{"num_hidden_layers": 9, "hidden_size": 192, "n_experts": 96, "experts_per_token": 4, "d_expert": 64, "d_shared_expert": 128, "hidden_act": "squared_relu", "moe_layers": [3, 4, 5, 6, 7, 8], "router_score": "sigmoid", "normalize_top_k": false, "routed_scale": 0.5, "balance_loss": 0.00757, "balance_bias": false, "init_std_router": 0.0356, "lr_router": 0.000376, "vocab_size": 8192, "norm": "rmsnorm", "norm_eps": 1e-06, "tie_word_embeddings": false, "optimizer": "adamw", "learning_rate": 0.00141, "beta1": 0.95, "beta2": 0.98, "max_grad_norm": 1.0, "batch_tokens": [16384, 32768, 49152], "max_seq_len": 384, "train_tokens": 353200000, "max_steps": 11531, "dataset": "wikipedia_en"}
Below are experts of layer 3 (counted from 0) of a mixture-of-experts language model. Rows are named router (the router's row for the expert), up (a neuron's input weights, with its number) and show model dimensions 0-191. Each number is 500 + 40 x the weight over its row's rms, rounded and kept within 0 to 999. Numbers have three digits each.
After each expert's rows: a language model's description of what the expert responds to; "comes after" lists some tokens at least twice as common just before its tokens as in all text. This comes from a sample of Wikipedia text that the model never trained on. Tokens count by the router's weight.

# expert 55
router:514495534478471551510421560527516532436500470514476499498547549411498500450528533476523483449450459494510561501518556500555548472483498512521460500497481505515436531584449460478514544525445433469476558466513527501525415480461524525493499475590508569461564572497540483554513472486490504504345519525494583462544511498544504510487507453522500497505486494501527488530540471527488534588567514449510497524494456428530527462501462469493487513445510442523532550469518565446503566529543493527501478508506481525532521496563598583480459530583523422548575541524471469433549483458550490521
up0:519422453501516525518484519460521511544480508491543485462497560532419528439565535500511506510582476482530505492532498549603527504511493491546535485532455500487469459528558485517562496511480480532454520566426575546507523436403492533525521476496489496460527457489547463464488483510619446436481532519478476414495496548546518531465544424535520521480494530508523548511539539500553513528527448400450527493531433431489478521473466537519499482437531489501585505474545497471513519478525512556471506504525491456510479499559484562539583554468463406494424525502430479514604504517479493590
up1:522482465494480458469456565532489502534567482473436491501472565478464448453535571529512532484472445489501529558486539516509500510525513520530522531440496503464460481577499461470497451509498437581518495544488508438476481406465526525588507445555434513526557468523561531515494475470512490532493495494466571436521488427490486472488612460491510439519554544411502505559490554532526460584529453429537487475535498451588526539483474458501492412475513422437419540492475494506533563465469480565471505521496496456552505492518520518478412481494525420530544558497489522493561527457543528535
up2:502436496511510506541520434458494537492558537560438481457513525469478510507488496533456386475511511571508512456500449466538596458440489513548515490464516466483505554481553551455521444498485418547471470462512494511508473561497470500499453494438593528480405518488458526562488470500501464421504452509575510478521486469459541531509528458474473515509456530462531436486540474527514536541472483520422512504541479548477471491571498536474507478538482520418544628544484488498447496418549512428396521554492547480496501459489537556490524427473510479462583530505483510526529452482495436445
up3:499461507521526526475446499424507501542483526512499481469520490494470481493552489487461503448487470526448514538454518492514544485550488466543429552466566495488608529530531549480477503536472454556483531513601516480515464485545557459561538490507517555577573453512498482489545504489597472572469497553536484408646469498498495593530487496523538509507491528490422536540503561498506448545538462472510471458521480436439516465498397466521530524473474535478502548441487471457486506443505532500418466573474467501483509516579544561442437550508501466423508504519490519523528495508547543536
It responds to: Hyphens and en dashes joining compound names and scores, such as Proto-Circassian, Saint-Germain, Al-Baqi, Off-season, 10-5.
comes after: "\n", " non", " Al", " co", " al", " anti"

# expert 9
router:502493570531491515500503547527419525526522453596542501534528525447543484445486473440500515442552433548488463449406489512520531502515577513476501548503425513486447519533423482511462516536535513499502478446556525512511439482523562510440501473500510521470588494578451531498532420483452569455499527543474511481526489498517540472545523467591508498477573428436524468436448421598458523542522503438497500492402517494500556445524401545517521560488538469470480483495537539548490450499486457502517437535486524512514537512520514565509433491520488515513524536468502429481546518476460460465
up0:499479505529547422542458517501506494481556526464508512592470541514453469490442502454478526529496439470587481491495541515484458441433486447459405484492446485468478493532472562436520524531517573432465477447572505552499467475554523501502495482536555452568559509479440509484482530416496517460506544507509539488529524504472449516513418490523472504503546438437436660450465469522540507509471506498462556480484549520508549490542506554584488473470574526538511397560542466406462486507481472521499480539496495501454475473547475476533450495464458516465512490488555496471525562519498507461
up1:547528494453548484447466467456454515545443547518516437478544497480525480489500465433496489487472434449448560499411501519554490496580561485508529478551505507502465501437485518548491551503509501536444505507521565495415514486512512505448452494481492503488508464553442453482479417515448589455452492495522440449522538470509482525546546518416445505509468475439482489494540491484558468532531480522508496550466543423447435532503398457557535574415467517505424501445537506463527513508475467490526507569504511483589565484490505528440515544503506479512568535446558485541510581563500570461
up2:440513506507473566541593492559443604491439471558493560512499538479447439450471533526528518523519438508510518469483564582528527490481465554463509449465475539524496522486414484497471529540485501592507457499490513486453500487514505510575410494488472515455542504499525545541454499483488490502484522602549532496464553537486569484503578414548543488451518452454457542450475537550481532511473453484461476511457457556524442541515474522501497431478559453487455453490450536552495517499481461538552501480542525609504481495497488475392417578502481531479475473473475474541519525508445491505
up3:525502460504471602557536526489473555488457457515527548500523512452495521508562488541474447515485460494576546564443475538490537593466527586504573490468444444496556564563473484505452579532437394477513496539545492529471459485497527472501448532470584546495569491528473545498496468515541494534463506509455527520576502494472517424543554514517461484542500489491490501563479486533406544516541530477536467551500511555456520539485468499497492447511540423523454428455483479618470504455471474494535509569507485484515467513488542475565515502448527500529454515472510532495480540394565478490
It responds to: First pieces of words and numbers after a space or bracket, especially a, A, La, Ma and the 1 starting years such as 1982.
comes after: " ", " (", " \"", "/", " re", " dec"

# expert 52
router:535446544573473507539507550552501526446468555540518521490520547489498495528505507480542465484486433501495478442488486553534564438447543502482441497471482528470512510562523528550453557570529475542469489551570546528485457474481522493439504529546520495456500522545483456535492532510474538492462474575595570485504565515549558445499566495530457506543519473550489467472502493509405474545517481421482549585516491463491569513502494523588473439437479428467460476478513457474436498478535480451488522537568553519494570523524463573530413473490487474487472535467495504491571467370503459526
up0:524479470482471525570519457470490453524529422618529491478557569525524521447551492515472488457512382476450479455523477540508554542503499532484546452523473510581521528510519492532438531514490558532534524515540503494459487512513589523472486464474489600482469497485450497497418508442433512483513516516475524542541593550531513469469488564541502433491496526522537485484517525590472448570538453428518459513523575545583494502478514490496527516395484554457476449479487527526473451512520469453467551544532520461416502467505463534585532439484469530545514542544459480480482488490481520443
up1:535476490551505536471484491497492530459502609514502457509468406508500541471444475548423504418495518486550490489489491561542426455509484514538477517518492517455449439554431486532466491557514573450457525513612526497469548493584533475459483540517533428497509432554520555607551498516524501447537446479516464561447437482467527464428534493490475577507465500500467465553514538506535593521512552548517528586508500483423475543486512419526482508554497516487470485467435576533529509559495527462554560497520495518444545559510465512534501452528531510537488535495527474491515507520543496531
up2:526539468516468531528417487474477473495460550482446508487506480484439573528528496483488543543513497512541518451481446572518473483552524488535513507512508566474516614407562474480408475477516462559518576485549480500603473445523479459466505571479470502501520522494525523540587483513467517514502457520478554524565493513476498487567543514451520530528453482564450513457562518518455524496462502468459432551494527346487462462485485496478457539515546476518499498362498466438504439456526510512572508478529566529474499475506525575553529464527536463494490521504456475518537480442493521531
up3:515516479547487515468510515488554569476500554516414485507514527514463474522389523527532482567550522492561512517435426474537561512496517519570528494505490526456545523536469499506535523466490458463474563531494468486503513509583462496508534473451561501480490486520480457539449491586460576498526538468467518507554452457467508455524513511450472493534494493431551499408472462499522513447488435524498538438434538438476514454524491441462503502421515506495446587512472510469483478526540415488466464460559445577554508443519525466471374451500489521549520528480536494464474483611497466421
It responds to: Relative pronouns after a noun, such as a record that, a group that, subject pronouns he, she, and table-row-initial pipe characters.
comes after: "\n", " the", ",", ".", " The", "The"

# expert 24
router:494560507517485466560473524514476478516581522510500488524582501474504440498499527447564459442475450486574431459494475515587518494543530536505522617468473461551455548527441514543458482565500476447474480440522559599559454472441548468561509510485589527445463512500520482525503457482530531537487473529575580467497495513504551499573489484489522472528476486552483455523477422554474480558460471455548518490424526469446464488478443525491400497502492492465531488503584526480476499531469507457567519500550494500510469425530548490511453549527470489502494590487480478451560495451515550535
up0:532456543505554463454458502487531508508458546550423461492497506528417497464576512469511465478465529489572506547458465432504520508433493443521468513470473493511394475501461541528527487514524457509484508530487484452532491449530514511479449456472526489562499469442480516526500497600487493474535501494462526524506550473358458507412503493513434562547491582501549433526444504473574516488499476475467500507563473458487506477450480504529488480472520536434450492484532534484453544490513545552527593444440517491522525468472543468596472417532490502471528538598468469495436515465491404460
up1:459474454471458503530479551513451479528510502497556555438503539482471491430471490428526519570500392499487501515505482529532479569515524467500528510520463505476388474560568506553581496523473519485524442450519539468538455466508516470511524481511519494381517538483456434472497439487517480467505495552563469508525460498520509553462587498522494466465432434502486466512505458559473508573493574464539471500441568519503547414550424527453432496391503479428447487484471547498536487498499448493501492461466523558520515521433491461570537488501497521531448520500526546510509589531558509465
up2:486470478477469550498487503509516534509481494553439534401525511444444472511533463542551416508495493461472519560488510474496515389532490529522454528469487485545506483571494530549480475483546493453530561508521470470463555540446476394545455606525535513432474529562524497542481411500440507547497461461505536441464475512496449519561514489515504562503469586494528511457540463501543450534464495486451482470501513480457553522514427430457513506530492461469450449487424557504492526568519521516593516521506533554456488502552559469463544541587555512465545529473556554552446519542492511529
up3:525536505520499473503423510472556519594553493483578486488554451469476471541458489539503509501470478476568457436508501540503487526537516507449546554510522480479504547490431515525559465514517506479466476472497545580532493598509539541552496572546489455461475492511431496530513418434504520521549440499541511494459492530546502494574514473508527478502555465542442529548477503494460498560568605471546508464432504494490471457562466479460485457450441498435544456517555545468486494553452496536519484476601456501459498432570577515415493495489496508514448587441520491534545451481487568512
It responds to: Pipe separators and line breaks in numeric tables such as climate data, fight records and election results, usually right after a number.
comes after: " |", " ", "0", ")", "%", "3"

# expert 2
router:488524566507457512514448539477477482512554504543529513535515461433516469453528459482503420453466433490532588557433445535567492531502538528479492519529398476564507555493465502498467515563530520551484479486523551552478453557558516425480508477515535521492447503544522526495531538481483531559465518502545522519441515496475500523531515446497424440523512522500468465495534465484477547577459488461528503467441498413498456463531409525578467484521568492442451505450513494558442557543493456467491454526477510521519537521466546548501395461523453500399555554513511443429521508503459555440
up11:453476484560491560602488510484544547442516466460490439450518494538487515500484484563519536493552533430502533446504504503482547488478441537525456552518539550563513570508479476492502490500506481462516530469491578447483473515464529553505467449502537480436453497504594495540443527518461551525418423457561470506503443465436540550449491428566492490496498513492564542451450426457509490584532473492490520469525509518513455493520490503497503521451503417507487502497513490469491514547578506511510494457524480472556538537553625616491490496622486411503512526482501502532503546483486466458
up12:460572518503470498565516488463502495524565573472476480455512512452525547519492472501490494478510510460543478500504538480587468555422511457513543536498450477576484548394466539492561427614412468531530493476489519403504519562531470493468494464502487493467523408549533549492429525533443473573508481563501484494528488524468542499525509479500475522562512557527434492451509525550475406513488556509534458518443474473508450501459511553474487551504585491459503484538460556552475555493526456499510454547510483524475542515506493480502453508539482443473531519572443496452491606536577457487
up13:482442504497480591494531487550470478545510536452488507525474519484572493486463502529484478508512528485526556416490447517569559421493481383396544483470471511540538526552487479481528521513502488517485502498534493492506491566481535494538518462567494485435518495554480452459520552486538471449497505584534485482468460452444498453470454484506436525480511568455455465487460461479529452509503526441525538481462503482564509530495502516630503482493499540506446490490502473515511508510481483507528608535464544489559530494482494528566455493447529499473542445620468467468569620464412540448
up14:530528448559504466444555512492481504440576509492480538562480493462496540481550441552500521572540509382544440464478463473455416480515502522488478501438529535532501512488411483496538569492463453578474491450473541485545512500550510490513518523584505558449478492475472512477426473540572585475504523531524544477488538518527470516456493533536478549456405517477467595495448498528517484535448539481525461503410507503543505497425524543512441494424505409492433535503504463566446529497547496414564521426541491489513498535494484501559530492533519517462578504528531520473514490541514517503
It responds to: Short word pieces and digits inside words or numbers, e.g. Montenegro's ro, free-roaming, Regency, dates like 2009, taxonomy entries.
comes after: "-", "–", " Co", " San", "/", "ac"

# expert 57
router:527489475489523483496467606435491549488595499569509484499501549459545548494479582518556515429525420510484495454452488591493506478461494507523515519514514498501481574484415493513513531527497498450474506534543539554462518411487530490478486525496584459382551552506538513549525535445473545474529479503543527450511502494501548431484495424523453552547504563426495503441522505551507493504487487480437512536378492515523496500473431489562464505396486458462513467526498511470479515539521528451512524533458491417528524538550456518496438535514470532472533545539470513452580559496472488525
up0:455478539501532541491493547441479495473488529483465544532518532518588575507524573543493461437507437476462469507456390504520544510509484402584502471593478501499561529511598449500512493508472470507535423499476460549508471492486474416453457531511500473482510462515519554475536387490462452464502552520524585474528433468500496492481526464506493526525559504611550485448549509467466435518445481495534450554536462519504481498530508453514454487485519537483456532536548503514487437460503491528548465481458540546552524468527473543519509457474480524445594525537466525479501534565436572499
up1:467459450534496476436549660470497509522519465543525536529525515467458523447493509476597453494492510475514569455553479488475528481484552503444482510384508490459486511486559497526468468515445512492462598517512529469447516452448544528572445560475552504421563521555520455540541483545563514469539456480521520427570509468493543464508519485515498520536536468509469527476543482520555575491472510505482432547442497526514489506494461399543479456442482509439485444493505484536496481534472556478515485500460504449502512607539487492483519530524484429516501521533436505529600468457519517519
up2:508530499545446574515515565556516516560513595495498519539526554480536485560407570470446492455446537478578516536532469490448512475513532542498501495479505540533548531458432487533424463530513448567502557498567482443494527464562517478477473552497479529557554560505497513486594540490431544481510524507459494536507488544383481457423542486507458481528508515546431503499442481525481429483495536512531460585500568493519443542458452540479498509484409502441422494525488507603490509515506499457563544474497570538475544497485498574484474455473516470500522521534473485493492482480548521517
up3:430510466530547545588470544485531541464511501533526505573504523522528445494448448558540518469553458481450532493498505528524553497479458479549525475514453487448556495456476462511494445551460582500465433501583486524444514540459470459449503458468525433470467558505489442495542472477471578490483539493513511498549573494535561479471516557493465457527523464425489557427492520481502510541445446501442449476378467475475617540486460540564488525480548489466468526539474529499517498534429475518485522483488440466476498540520471502435450478553529489570460559570478527523551541471460543449
It responds to: Table pipes, compass letters and symbols in coordinates like 54″W, census phrases such as households with, and chess notation.
comes after: " |", " (", "″", "0", "°", " \""

# expert 45
router:573504516497477453525513522429461488495505456475470531508509500476487456499607576442525526529454471526509522530507445465541574459582449562519509496508465524486503483434480498554494597557514487515427478485523519508435476477444560470470436562511476495504511491528432414483568473476490491527454540507556530449510532504455554613531491494516456459531551467457495458512526449452526438512506450415510530522490540440493520473430449506539480527508509473510510510476520537519415524476483452511507491471557448480483513493546533590460454544506532419425516533578438501445538461456531458518
up5:576529522429438427501496510441540466414523458496509511479568517426515486501512483466498494448435429469566478512495400456444555539423485439533550466551515520504523462484466488554543490536526478502476510560474503460477479480457515481471485538441501475475525411525453437535573475502499442592532507473610564448518502511494508521533435506473437522484528554439574474490518476491530464470535414457510515486501518443501462500502506452532453463502502409533474495455523516490437563463540447478527507519451492526546496480510486513523440486516510519514558462583474491417531545468501467532
up6:511558503516476508500473511535485488485434516541500505481479518453529523409550481499497493506490477441435546483464485499464546542587542565549484594521451485409486490537489457541518547543518464519477488490476565500470468530501514466449469490531495549447466519483523527462541458561492471471513523478423577491502582522457527518503453501534459544516496545519588471396516506514564545507503568474513554446459448388573537496507506433506478453440459508506579488480490524514497542533505462506446522479443537500507508461535467548508537517459495551496502478423412543490512479431439394437
up7:549575487480470461483574485426529524477484467532522439464500500480489442434527553506438499540462515454550511515454488475551495457540588478558517505493480475477498489494538506508512493523512462495523503502545473508442449530449462537456505527477548458546426507517451497481450457461466391478479558502466451429512592567396478587513419483462504549442522523537530505480558578512574477507501446493471578533535460463540503471438441499537497481553455478473492493520528531401470503478484517477472530559534479438474485522485507506444451440502529473475471481531429488459597497497441511526
up8:501557500500505414502465492488478473415471509494480468505516520508411510546565549509556521568453533540482508479481452477528440485611479547506544523436518457457567505460494505549571486643521480534416528491488523497448500530482483559509518491518490479471528526483490511601589481459516473556413573514597469508561414474434495475505522492517471500431588511454519462511494434491502570490506480491498501510519551432468492489507509504501435536460534510517518492542516468473472520501537458477485507517510469497478508468546550544466445572525459480512515499561435521452560453500526458456
It responds to: Inner pieces of foreign names, often after S, Sh, K, such as á in Šafářová, ia in Shia, ey in Seyfried; also digits in tables.
comes after: " ", " S", " Sh", "S", " K", "k"

# expert 20
router:469448507526475496529482551505479526446553498559519472543529565478457562456489554511482533393520399499491553464435442619549510544535494522471542500518486516526425565570486483520502497604492501465490464522472554526489446473488515430514514566523553521432480482475476510511562400512506545444476523547513547467475463492470524523523494484533459440525502521486515493574524461600516474516501514490432500527470445495488542526440412439510501476509489466523534429527529503498471559521546539475507494489466523454553538467586463548510462492540479518428472534478489515455577474503429479502
up0:511453522477499496517472516482549526457417506518456508505425593487495528554513489473462438506523404553501522555550473509495573443521490514559557447543455458433473501520480451461423491549532479470514524509557592489493474562482484411492491461489491465474505508505464496512529477511485526525414527539445505479456449495496539494543489436452507481610460538517527438536529586517510472521519520470511483496444549514519611524499464408561505567487473456452438514530494505472448479509504491500481474537414481471527485467547456570562458496546552537472454484528532476509465546572488506559
up1:548453536538531469464507452545505511464448481508546518505484535450523532491491516431484541390499459493485476497444518438423519462508533453493506541522486491583582513466509459456408447534495552520449567489492487469521511517514569440546494514491566487458501536476416559416501451521533482521487484534503505460502469480481530528591468516475424518454517437494485461473508487566440527545506502507567510479569502425515477484513511503471551536509473544468449438479569460502446522466492553460435425494474522470536582585521494488534502438553508428550496466441496505475491398481524465513
up2:509527522468505431490451542513527443541563557556480476512433547526536522501438519532533503495502443480498461451504460540559501547494452556522501560499521482490470489449447479480490503556466585453477535502473512554482447474517470561520468497483541568458464528526419433539557454450459567495480495624525550473510459555545544495507550510558498554588496476548467492473514476490454463525491467483624498538479541504566498521483539541440513566511532471555513467490483543479418497494455542447540470475536513469458483490554507529535541541536540489500592561484497495438470417449522463482
up3:471436530443499480491508443560468553405514530539524535518465532455567553523467468464470495464561444466542557564477529543476569431465512529477464524483447523517477512442536558515509497504436457530484452463533548410555538532541464516465552479496519531420493487497472542496601400514479527496463514517518509532530446512453486566553600549491503521470433451471463511487454476507515525480489466505401541454500522473499512524470520501483538533535572531470468486452565502498377515504486475548581468503482501515476477451501533561512480539526547533497478463506483429493461568561500529496
It responds to: Periods, degree, minute and second marks and N/W letters inside geographic coordinates such as 47°36′16.92″N; also decimals and abbreviation periods.
comes after: "0", "3", "4", "5", "6", "7"

# expert 54
router:534473567529484480508533549521470540574493487606526483537479500458516538523496517527525528444502442551429529472427398515548550493440534529512487473446434530546544520452478504499458493479519531457453538532549472506470494518460510428422533573491560515479527541555397507543506546494540527432470506559568472472509564486457521527457563445527522483536500495478531479466517455491447528564465535424457496539480470517499495444452488476503499532518510494522491544508490499509480554589503457497509539521538552506518559494520449566539488476524563500455556557560452397411535470469519524451
up0:566464508503498530557502493451471442581493493577472468488545438504489486465435487490551459459535537516454456456496437546558518460467578480510524515533485516553463490511468534484463509477551451492526468466468437522540449519614486505551516501456472517516511489503475534507545457524526582455398452476545560500460531500513516502490576478513486427479489464517465504530521467536492514572485593461525511550531552514504436476513534440491536525474576557435414560474490475522463549477484549554532576517461461477495550418520433545522496521512528480459540504516557423519532454448549546522
up1:524526499532434525468427486560503500433508543528529542536508497461543514555558470443542499513488473555454528545498492460536423474507498466450523504533492528466480506530423501497380558465523527459549512534477498508505532548507531536491506463510519482533424519467444548566490546458515510574552445526462478520461559549480462488469475511549547478544527471363465487446479478509569465540490501513550474445573502471463518480573499493489494470468429516496496502507514512544510464531562444537482505549464436532429436505549543463512536510590519492514484623432473554470528479451534441502
up2:469471609517543505499461543511462540536462508529556501463490504459567522542489538432456428482473490500424552490498500522469510394490532496483560483476476476526495453470435494512523451472521466406445448473432558513551584479510471409472508514509584469408515496478495533501487513438496437466464487491508468494454516533525655505516526512497478481501493551488465500563537448440457518542498513481522468489436518544431479449524550535456510468507524583471549579535506531526496476554488501450422494559517510484494489475524503442506538555435478504487477540523469475497533486480426475460
up3:484486555459539557495521500534535508487564526492485535533526551481496570418504621482472506455526516542546563532453485454463446554507545559479444494523480500518529517499459520519563584484539490508499484536433462533520467521452498486422475516539530484509562525523472484557494488474512524490500460484498450464424495482513521512523496515484534565452519469484492477447569504487444498464522563461463515436515487505520585547504462472527539527491559523481549549466480536451500534479491433470504491490466493521566555552641470509491520423494480434439513509514557408481487612543472548592
It responds to: Table header and summary words like Career total, Total votes, Year, career, life, record, part, mostly pipes in sports and election tables.
comes after: " the", "-", "|", " first", " Total", " All"

# expert 38
router:620507480496515527473532531520491479524551467517470488506553521450466504519523519433523534453557496529490453495452421517573496475500546500525501514439421504553506558511489520493541493573513495504473525468561464574453465500530532487471443476518579541494493525551524434469589453493516540477529495507487519486479484490466523572495540477568452408587484522497527535455522471575542507521482483458511487524448476506521510503512462536496490557469511518452488523474506589468456437528596468490508539516505559553501482507486524499574388525501504474451523567462407556377567535512496467493
up5:494536609530493474517507494562510505565462511558572532575508452512542496419525449551532541441473514543513441535512467505533492500502478490439521507556414457518481492546502522436517501588522576501460494485515516511504448457502492512395464460479468486486533452513487522461505546504485455545521441477446502526500509502509541502520447522544513469537497420519540508507531460509508500509498429463429536522495528452439507499421493478468471514466499504512440440429534550487433514614514568493486461455504494437500516446477563575524447473478483490524525524500498462565426574455399460554
up6:519497470526499423476543483425495436449495477539448578452401479491505468529558454501524470511454521545537546496531520451496485534551551553470527452525549460500481466570556610502429483564405531523524525485515575527525536438530572494534550468433461579479488503466546536426413500511511529529479513515483579570496516447515528547508480513469457517481512555526525534485506478509492490515469549502531513592544463423506548445506501484478490518466475525480557494480483543505482474527523428549525558565531512439515519546471526490522475581522434523554512562463489516491510485481575524514
up7:455482566550453540549528510511503536521480509509494566508511539511493533513468520449533486480548527580466478525480478510502469473498511466553450469529482537577446500543512476479535492569503527510478580493462542481564492516496517501513497486493479531433448481521517530478583506574599551547502583580509456460522471555434486489422564435502485497508607468547476537467532488562460488522487565482460542497508439462571532461482521505503487491457489478501600516463481568520527542510569514518469549513447477472520527513476473584504481544520405535523501553575448550424476552522443445443
up8:550528457551513482515497519477530534540471469567532548533457462521533433505525476554519481518503497508499491467510488546514564466523533460558533415465545566532509499536471585585498554483479590579486646484562467503474519490464537492554500546529529561486536500567464442454546474536510533488515542608461484523572519470462543530460506487501547498458495486496493498532516473541487545510408531494436445508517459477465500485504518491558459550490501538511498442541455510483558510498569522494511533512509539536509481536510472475508490535447396453416531496425456523429502474486511397498
It responds to: Blank-line newlines before new paragraphs or == headings ==, plus nominal suffixes like -ation and -ization inside words.
comes after: "\n", " New", "See", " United", " South", " Oper"

# expert 61
router:542492565524486531526555538534468482456496574483529500530620528481490570539504512448545492453493476538553454489462477486536537492555536526461525540506493502584499589545435470486396548528554454484476576458563486494477458522513511496513482517524586509453542584550512471550500455507460569510504503561523589485519472505449615585539551507497523468534489495462532464477506452489459507529502518479448498552490566487518512432527492501542494525472475439522520515506543576514407449521558455479566498522520559508553532542527543551536449495516463505481538517484489423479525504518503465534
up1:517475489502500554541532526488475474529439537511471497543535493517417534465558509478551453477506454506577502574475517480561513486495505560449520527473499540577472561530548477445450476466486453526561509596545493483508486554486485464453528481503578506491483505442497506496531499542505517487518476476458481421473523493431589524579415552524567491480479573447551586524439492463458526513467532497535535544404511458456494472491482482472523552509461476401444528523507480526498500490489464523605424523503496482493499398480452491529435532441490525435475470505458493469533574502512428496
up2:543498507512471528478584506481513566447484555488504476495499481497481583495489521450520485467454487578527500466499497503493496460528505511446501532466521550511479629558490474475445516495478487497530498531595563574471549553452550547527450502495493511521558532440530552494539486526501614487483483481567483479447478509484607568506519523518542442458480539530514529497596494490508512579518574487470614576493422500518515465482493519537554463489491518417534503501479454552432516510530456458525416546536549485474532534513536521429512553491513518446526455539513488486575516491505443496
up3:517494438446485449418505507477493521513482463514487498414433587524471479515551468511536559413488490476566525531517535533450437482495457461537584483517419433499466432523567509521531481548568552479532467525528450560477512531475524503545512576511504504479514537478500539487539496461503451534504489502551478475448566503531549515562480492524464520536483534454563538436549491445534449518544520523410510547505483454547483476484507522510518468527521491404420461521481491511482583459456462496464521505477586560422540530497505446445584446540469521569487497473485469482487460501540438553
up4:553500438539555507476499506454539480586538499524519463501474507503507497539505528493499444507465500467520520541511518498501569534455517473513494524479549492458468582506461542540422545504519524366564501536579489525450417545498480487525499498496590542507576559478513513501593420544464562467496515495465464602539462474450545523488494533519512429570503519477533572503551531532487472483533439460489509488501540541550414534484505503474512526442476561583489556457522514442434494526459492520579473509503432554535500508456553450541498468486484467449475531518475536483430532493478470565
It responds to: First token of a new line: heading equals signs, list dashes, table pipes, or opening words like The, In.
comes after: "\n", "|", "-", "==", "===", " \""

# expert 44
router:479475517507481479525495516504450492484571473502541505537534577506503527448494491496543444497532394512478514528400482539532502440486546447533494510451387492505507533447363502530566546529517492482447439469494488559498488473481503441424512491531528504536480518493440426534545452487484561483496501513553476471559530490480542469485548470525513467473519511501458480489489449489436454473466475404429464494478524505434509486490491421478453559533533420459482525429531509512460482529551431503545473549482526507465517525581504476562448548494538485495554580553471477479572579487487452480
up0:541539509500500510493518516377503500403486460524528438488518453511416537481528554480497500502538499407474542520388493567448526465533512535476501402520502567486511540463473552566482457548514478505444426523515506497462433472557430502495485554565523404508470491425498480536517525550491475425455556467568467521530474453503512566459534463546487510543446508535521512499438449483443517544390566484505484462512493532506476448520477474437511517500492513452565512520528484484534507499545468577497528447472512504487533462550493476517482499536520446456476517507439522528546481499485413482
up1:526558517490538521533442573464460510509558447606456546469497426486474496471500500546565485401494481489481470566470456528500494497441520481488511540485494479437448477538474525513567448477575540520519561463588493513546498483493478524507583534540537517533511575503601532481564449467481471583533549575423519439517468499550523448519483528517485478433542527494494425444555530542520493467488542411473503522520504443565499417508500515490470553456469425510515474516544487507505465470522535541507507513478489495535442441517554488456528457591499472500486448490493427513478499472529484461
up2:523467505488469537465518476474452555489576494436503487522495518575477503500466562542455478439478461533538490528507494473483443485470546554528577497441487558532412494511455526443497478483517491591528575464503485487546556381508515535493455515588462462552474515534479422427473457507504534554521445457479499453429483505471516525494425495546494463488506511501491492485455552564525505492472438464452514463535503524390592508514515462558459533457527540463487531564532491503447468496545505489440458525521497476561495435476498537542483484467400531468473530505480506495520487507476491370
up3:507537529446455534533477557453528543457501515481436500518513550473495521469517636422506502503515446457497523503460496556490492525498495501537489523462526418512421522443396485485488567492491557465470456397542481536410513424516560501517481474476541531534480529465449554505523472526484538574474477504482494482520492504463475457491456423523465440453559523512527536546564426448452394525445491473484540527495515475503475500445540514510535541452549527576516546463480500502454464420531539589487426493533542457470439531526471452467453474463491489441523503528485455487511496502500534527
It responds to: Word endings after a capital initial in names and titles, such as W-ands, W-ings, W-acky, St-ade, usually in tables or lists.
comes after: " W", " St", " R", " F", "W", " w"

# expert 17
router:566479504524502511547477562566503525467510503608553455505517542452441558437516564484582504429497512465463567528464497534514517443503517544611489538455482499524479572532540485499485550577516555507492493492463530551481462498460571485519522529484529439494526452473498489467515479560509484508455522537578543500506542479480511485524491526477512485568484528533498537495512440556477485521475473436498575483446495485486483420435491516593492553491454533460478549411505538503465504580574523427521528542515561511526563515511495543496462535589405466495527550526519429526528483533528465457
up11:492576557497514489511478478554472529476490429546548535493523464480473493555550535486579419480563492501495531398436545495471497544554532513483533466469512479461553474509467527497541522509449472486453522485541455468448478470499589518483526494536501526493572529509454452507535470571524559442447464459484435535547572484423451479579553499541490477396484517522556494506470501570455509520396547491556498495514489511513444510558493525494429537465471496532466490485474553547409470522539476495484526583551521589508481542509512488552474483503535514415522532534500564508542480510526425493
up12:451437416483499511516469487505526476499606517568490543476459525495532424540492576537510525554502526509570546537543506554529467444494488477484483600532524548396473495442510549529468466502448454466531529558488477507482477536536465530601467536544582500469533525470538441475482448463511554517472529555540496504448507535500480512507469460480453455508507546498584527486486540494595493463506495467500522461484529453510478480500491527519526500494488508450450474469563522449447461481490534581530421498494537570553559482562506474493583569514511432468474509470506513511488509587564585474
up13:434433514500514498444541433480500489536538560424512503502520468519428545507528471466431483543495445524515453513441479535534572530505575482476500512545489475560509606478473452462466580482518471496493546580553544525455473567566501470495506456534453486526506467545550544451486513542561588436587503529483591489492511502529494524560497447441580504525502550508554528495531468439594517520474516510502475472456516419472490473453501502500563537494559532509541545445527524434449525510529513557524515495565526576484489479465532450526502490477493492472466461462467403487528512522473525527
up14:550487482512495454605580467508461542503533486474476564496494545451531516467474583445581507500445543492506494468499521485460481438512485557454580546492506485552509509516466490478524445484509452473521482443491527441390513524492559525531536503481497503399521500487530545576510519556541480507492540515474518488537582477483580498514452502544466460461507515475496457540550494544379589484451492473515515551478484534570513502484485479434495582559468539441501532537529611521389430513568525487446494512514538498509469537528475524444445504514534509553537527480478478515479464506491493504
It responds to: Mostly the and of, plus for, in, on, de, after prepositions or in titles like Cabinet of Finland and House of Commons.
comes after: " of", " in", " to", " for", " at", " from"